From a checkpoint of a small mixture-of-experts model trained on Wikipedia: 54.5M parameters.
Below are experts of layer 9 (counted from 0) of a mixture-of-experts language model. Rows are named router (the router's row for the expert), gate (a neuron's input weights, with its number), up (a neuron's input weights, with its number), down (a neuron's output weights, with its number) and show model dimensions 0-159. Each number is 128 + 24 x the weight over its row's rms, rounded and kept within 0 to 255.
After each expert's rows: "comes after" lists some tokens at least twice as common just before its tokens as in all text; "comes before" lists some tokens at least twice as common just after its tokens as in all text. This comes from a sample of Wikipedia text that the model never trained on. Tokens count by the router's weight.

# expert 77
router [129  85  93 148 128 133 135 122 105 151 121 105 174  97  90 102 112  92 140 100 184 136 121 152 165 149 125 129 151 152 121 109 128 139 114  88  87 149 134 148 190 137 128 144 129 134  88  94 158 126 128 130  75 115 164 152 111 133 157 147 129 104 130 156 123 149 116  91  83 111 121 112 113 166 142 150 140 120 118 142 124 106 121  90 134 114 119 137  93 111 134 136 168 131 152  78 137 167 113 188 124 178 117 169 136 162 148 143 155 184 159 108 147 116 105 135 139 117 112  98 102 134 141 159 133 130 105 107 123 110  89 148 104  93 139 114 117  76 119 124  96 136 132  90 134  99 134 147 107 115 128 120 111 129 132  97 118 118 101 176]
gate1 [108 147 144 107 149  96 111 100 119 125 133 131 107 138 126 112 116 127 166 179 114 127  92  92  94 151 133 139 156 136 116 108 116  91 144 118 123 111 144 129 159  98 136 160 142 141 149 129 143  90  98 137 119 112 107 138 142 164 140 123  93 101 133 105 126 152  89 142 140 100 142  83 111 105 114 113 122 124 102 148 145  90 105 130 163 124  95  57 136 168  99 106  86 120 143 137 116 126 105 171 135 150 170 144 115 101 101  88 148 128 102 104  82 134 144 151 108 137 159 111 161  76  84 150 130 126  95 127  96 135 181 160 134 169 148 111 180 148  97 131 147 144 111 140 117 147  77 148 148 136 137 182 134 141 103 140 103 149 118  99]
up1 [141 161 144 147 100 120 181 136  97  87 129 110 120 155 142 159 112 130  96 153  86 153 172 128 143 145 105 112 132 123 126 142 149 102 149 153 114 147 111 114 136 137 145 124 109 139 173  97  99 162 107 145 103 138 138 106 153 133 140 127 146 115 122 142 107  92 135 126 143 104 136 112 143 120 117 136  89 112 152  98 103 159 112 139 112 136 121 138 141 107 123 151 167 104 151 157 127 112 111 117 133 109 119 110 137 159 128 170 110 108 129 104 119 125 128  96 100 157 118 139  91 103 187 120 119 193 119 104 150 139 116 136 126 143  79 122  84  91 163 122 131  86 115 145 160 113 171 132 126 152 147  95 146 112 146  89 174 104 126 153]
down1 [115  71  90 107  93 119 119  81 113 134 142 149 119  83  94 112 168 114 143 174 140 138 124 152  72  75 126 112 119 115  96 145 134 127  87 137 113 134 134 149 117  58 142 118 122 135 127 139 156 155 169 161 113 153 149 121 118 146 154  82 103  93 124 174 123 122  69 119 121 148 137  99 144 165 128 159 135 100  91 158  99 116 175 158 138 109 110 127 162 144 122 128 121 127 119 137 144 120 127 157 123 177 117 117  93 135 142 140 110 138 137 117  83 113 171  99 102 115 102  93 145 105  93 122 101 157 144  93 111  94 103 113 145  78  88 160 144 111 108 120 125 103 100 142  82 142 110 134 118 148 151 119 139 115 159 134 119 119 135 138]
comes after: " |", " on", "|", "On", " On", ":"
comes before: " |", " May", "5", "6", " March", " April"

# expert 59
router [115 144 108 139 143 157 110 151 110 150 105  90 137 140 148 113 104 121 118 141 117 111 153 105 113 137 158 164 153 120 155 180 112 122 122  84 117 145  78 149  77 116 129 136 127 164 154 132  93 169 112 164 139 104 126 148 140 118 105 133 128 144 121 152 109  97 101 129 130 130 128  77 149 118 133 106 120 142 137 123  86 153 143 136 100 136  95 145 166 110 158 132 127 139 139 135 134 107 146 141 128 143 121 142 170 145 128 150 152 170  87 139  97  94  98 124 169  97 135 122 129  95 149 162 104  65 138 148 171 167 152 122 131 139  88 120 125 133 116 140 114  83 123 108 139 151 101 133 129  90 117 138 131  98 156 145 148 141  87 116]
gate1 [146 104 163 123  92 119 145 168  83 160 119  97 122 125 169 109  67 121 128 169 136 124 155 126 113 182 159 148 157 147 141  96 114 109 136 116 111 132 106 135 145  93 166 102 147 123 127  79  94 140 124 114 117 151 122 105  88  91 137 106 132 118 147 115 151 146 141 129 153 105 147 121 138 125 189  95 113 120 110 129 163 117 104 182 133  64 107 107 167 127 116 110 166 116  77 100 115 125 128 164 183 148 144 125 116 126 140 144 133  89 116  75 140 133 108 175 119 147 132 120 124 136 113 141 128 138 117 135 117  89 152 153 132 153 112 161 125  98 104 138  88 114 114 119 119 115  51 130 123 143 109 175  84 131 106 108 125 119 154 104]
up1 [167 124 140 112 142 159 165 127 146 112 119 105 155 168 138 132 119  65 161 138 127 107 126  92 103 144  70 143 141 114 132  70 120 134 120 132 100 159 166 108 141 107 169 128 154 113 106 145  97 112 116 121 134 123 105 121 131 106 144 155 116 138 103 123 112 108 141 133 114 131 140 139 168 143 118 152 118  76 132 123 123 155  94 165 166 139 115 136 130 119 104 142 157 137 109 150 135 179 178  92 158 148 147  76 160 150  97 138 128  85 136 130 133 136 143 128 104 112 153  85 129 163 139 141 107 137 159 128 114 132 149 153  78 160 107 114 106 110 110 126 108  93  99 135 103 165 143 144 111 115 140  79  92 113  75  93 129 142 156 105]
down1 [126 149 136 133 158 106 132 126 100 101  95 131  97 149 139 164 139 140 148 183 107 132 108  82 110 119 121 151 161 118 125 132 113 126  74 140  96 156 152 116 120 147 123 144 140 154 149 156 141  99 142 193 112 104 112 116 115 100 160 112  89  91 136 163  90 121  78 136 140 111 128 177 132 135 114 146 121 121 118 144 139  73 139 137 153 133 142 156 145 126  79 123 132 130 135 129 129 115 113 120 101 114 137 137 113 135 148  90 172 146 159 145 100  88 147  90 128 105 132  99 168  89  91 180 137 129 109 134 121 107 102 138 118 144 148 110 161 163 133 130 116 152 112 116 137 107 108 117 107 144 122 143  75 192  94 177 140 158 161 137]
comes after: "|", " |", " received", " Total", " Best", " a"
comes before: " |", " votes", "%", "/", " points", " hold"

# expert 90
router [107 132  85 157 154 100 146 174 102 102 129 120 122 114 109  90 115 146 112 161 119  78 112 143 113 127  98 128 104 114 163 126  97  86 116 154 119 161 145 162 145 127 121 119 119  96  80 137 133 104 120 118 126 144 137 167 109 130 159 103 166 128  98 161 110 151 102 179 125 132 106  82 117 138 131 135 101 128 112 150 150 102 145 135 173 132 169 131 125 130 147 115 115 101 118 119 133  84 102  84 142 139  95 141 129 150 114 150 129  90 133 154  85 125 111 156  78 147 158 135 130 109 116 140 171 178 129 129 105 148 124 107 126 126 102 153 130 158 137 136 112 145 119 152  93 145 144 108 129 150 102 162 102 114 172 133 115 140 154 151]
gate0 [126 163 166 117 129 110 153 108 134 156 116 156 109 113 144 141 132 138 137 130 157  98 139 137 110 176  99 158 138 107  88 130  75 141  89 132 110  99 152 145 181 119 118 113 114 128 119 107 130 108 108 118 165 139 132 121 119 140 134 141 119 134 130 159  97 105 147  87 102 187 142 146 140 149 101 109 115 114 134 119 145 155 112 112 142 114 125 138 132 131 106  70 100 123  99 114 125 181 137 107 119 102 114 150 107 161 167 113 142 121  76 122 139 129  89  98 145 156 159 142 125 140 139 149 106 114  86 115  99 147 141  98 139 142 174 167 137 162 140 117 105 108 135 128  77 102 121 103  89 120 155 155 126 141 145 124 116 131 139 131]
up0 [103 115 110  88 161 158  98 109 105 104 161 170 115  96 128 133 136 104  90 130  94 153 139 138 116 156 103 180 150  85 110 150 135 129 133 110 112 149 107  94 116 131 176 104 135 127 135  96 149 153 130 126 153  99 121 133 113 146 151  94 138 143 162 125 153  81 135 117 113 143 133 105 121 125  99 141 170 130 148 134 114 144 138 144 116 125 132 149 138 101 112 118 149 124 140 131 143 117 168 186 144  99 153 112 118 107 102 137 115 166 174 156 120 173 156 138 144 132 155 120 129 120 161  93 152 155 127 113 110 141 120 151 181  85 113 140 113  95 147  97 109 119 122 142 128 139 147 194 160  85 146 138  83 129  92 146 129 168 165 174]
down0 [177 117 129 147 138 137 162 160 142  75 125 136 172 128 146 124 140 145  87 107  85 111 127 119 125  99 184 101 115  97 141 144 165 104 150 171 144 107 125 147 184 172 185 123 111 143 151 117 114  92  92 112 105 116  95 116 163 118 120 132 139 130 107 134 119 138 124 116 154 116 125 108  89 140  94 148 127 109 159 155 100 110 108 149 150 151 189 135 127  89 153 107 185 119 106 144 120 134 167  87 146 143 151 123  95 138 134 136 120 155 136 146 167 145  94 165 154 176 129 132 161 172 157  81 146  90 141 108 113 139 107 149 136  97  93 151 147 119 126 131 125 112 154 135 127 107 108 156 124 140  98 113 139 111 133 125 138 133 161 111]
comes after: " was", " is", " are", " were", ",", " be"
comes before: " in", " to", " on", " by", " as", " known"

# expert 39
router [138 129 118 190 159 103 156 122 112 120 174 158 128 130 113  99 122 168 123 133 138 145  85 127 116  93 110 143 117 164 110 131 121 145 126 127 113 138 115  88 217 142 116 105 158 134 106 128 121 108 118 137 137 111 100 120 128 130 119 132 141 146 123 120 104 120 141  91 141 115  98 150  91 163 136 154 124 134  87 162 120 149 130 108 121 154 143 105 103 160 141  80 142  98 124 136 164 103 118 120  93 142 171 142 115 110 115 178 127 150 141 118 110 190 146  88 157 154  80 163 142 110 147 119 108  79 154 139 118 124 128 133 144 175 175 117 141 141 111 132 107 125 104 177 131 105 160 122 141 130 139  93 130 167 165 169 120 105 125 105]
gate1 [115 134 116 178 119  82 133 169 128  88 144 116 107 121 127  93 134 132 132 133  73 147 137  86 136 196 150 173 160 141 150 133 133 128 110 141 177 117 137 118 126 149  78 105 150 159 131 137 120 153 131 141 157 122 101  78 111 142 113  80 123 163 142 151 143 145 105 140 111 133 141 117  91 109 121 135 159 113 102 128 146 124 132 119 133 101 113 113 106  91  82 116 143 158 157 114 146 130 145 100 149 141 108 119  86  90 151 145 139 146  97 126 130 132 140 105 144 159 164 128 163 138 107 138 160 153 135 102 142 118 175 166 134 146 134 108 157 125 131 133 163 138  88 141 106 113 132 110 127 143 166 165 107 155 150 147 112 112 148 123]
up1 [134 168 131 146 129  86 176 112 166 117 156 129 125 125 124 104 141 136 142 143 164 149  99  85 118 156 109 139 149 123 162 118 119 138 169 162 137 169 166  83 117  65  91  98 127 160 173 130 135 117 133 151 142 136 140  96 138 148 126 117 117 103  99 146 129 119 142 127 154 139 156 110 116 118 142 109 129 147 144 158 123 145 135 141 143 132 110 132 130 110 160  78 175 112 173 123 181 172 157 107 128 172 153 139  91 139  94 186  72  88 133 128 107 128 111 157 140 155 123 107 144 134 125 128 139 145 117  61 146 113 106 129 113 140 150 136 138 103 124 132 114 125  81 140 119 116 131  64 169 131 173 114  95 141 139 142 168  86 123  98]
down1 [170 128 156  84 120  88 161  97 104 126 165 125 166 115 158 150 119 117 171 124 115 171 139 123 121 146 145 122 125 137 118  86  99 178  98  89 118 116 134 149 140 127 117 158  61 153 124 162 126 149 136  91 121 131 131 136 127 162 107 120 149 182 124 112 127 135 205 112 135 156 122 144 151 138 164 118 174  76 142 149  85 105 132 101 133 139 119  61 135 124 152 106 154 131 149 110 135 173  98  99  94 124 149 145 138  93 114 125 132 129 119 143 134 142 179 130 102 116 104 152 100 117 188  69 132 141 137  88 147 131 140 116 120 116 130 127 140 108 158 154 133 146 135 143 115 167 136 120  99 146 148 160 111 133 104 118 102 121 142 127]
comes after: "\n", " ==", "==", "===", " ===", "."
comes before: "The", "\n", "|", "In", "==", "-"

# expert 8
router [ 88 125 135 140 106 135 178 148 123 145 147 117 120 138 118 143 104  96 126 109 119 149 123 151 139 149 177 125 126 108 151  95 118 163 131 125 149 156 159 102 221 143 133 126 148 127 123 113 121 131 145 150 103 106 162 127 175 152 123 104 121  98 149 138  98  79 106 157 135  88  83 115 142 163 157 126 114 157 159 111 118 142 118  81 140  94 111 155 104 148 125 131  98 103 146 164  79 110 134 171  85 130  97 135 180 121 114 156 138 158 129  88  95 130 125 110 141 122 153 109 116 131 150 110 153 129 125 101 148 141 117 149  92 122 127 104  73  80 105  78  93 148 150  84 134  84 133 126 105 120 105 113 122 124 159 142 141 138  98 160]
gate0 [103 125 128 141 100 121  92 112 162 151 165 143 158 168 109 105 124 142 141 107 158 146 147 145  76 158  88 148 135 116 123 105  95 172 123 121 102 157 120 138 191 156 162 155 127 105 162 158  91 161 156 129 133  90 159  97 159 160  71 111 126 125 138 140 138 100 127 145 100 130  85 173 120  91 144 121 122 110 147 126  94 131  83 147 150 110 112 116 118 137 128 109 114 109 108 151 116 127 100  94 122 102 126 179 150 123 139 126 118 162 121 140 141 103 137 157 158 124  80 140 115 145 150 115 113 131 113 106 141 139 101 139 110 164 133 131  86 131 162  76 118 145 134 142 107 101 151 117  82 154 135 130 145 109 116 139 158 105 127 117]
up0 [103 167 104  94 121 145  99 148 123 163 107 111 131 145 109 136 114 148 117 148 133 145 111 140 133 124  95 121 161 105 124 139 126 100 119 101 117 124 125 139 142 126 144  87 130 158  84 113 129 134 121  96 134 126  87 132 147 118 152 117  93 143 151 106 114 119 104 106 112 127 105 141 165 162 114 120 101 116 123 115 144 118 171 140 155 147  99 167  68 120 167 123  99 137 135 111 105  73 121 129 124  99 128 115 124 130 186 137 106 144 120 166 116 150 111 100 147 160  93 105 149  97 121 122 110 131 101 127 105 137 117 105 126 162 141 166 113 151  97 149 116 125  93  99 124 121 164 167 114 145 145 126 102  57  65 103 168 168 114 106]
down0 [174 119 147  91 148 131 109 127 142 130 198 133 135 115 108 131 126 107 146  83 160 130 113  97 105 123 134 116 105 142 129 151 106 124 136 122 168 126 103 130 133 157  72 128 117 151 143 116 154  97 154 132 127  90 124 139 129 134 137 117 118 110 140 124 146 137 129  86 133 142 119  72  66 138 132 108 108 153 100 167 125 104 156 158  87 123 117 136 195 111 135 110 157 158 144 173 174 155 127  94 101 103 159 139 160 136  91 153 165 145 124 140 120 136 114 113  97  97 112 122  79 121 127 137 143 114 118 144  88 144 159 120 160 131 153 162  93 134 158 104 170  76 104 147 115 125 117 128 143  87 127 149 121 146 104 145 140 154 146 162]
comes after: " |", "9", "°N", "8", "7", "6"
comes before: " |", " km", "°N", " ft", "9", "6"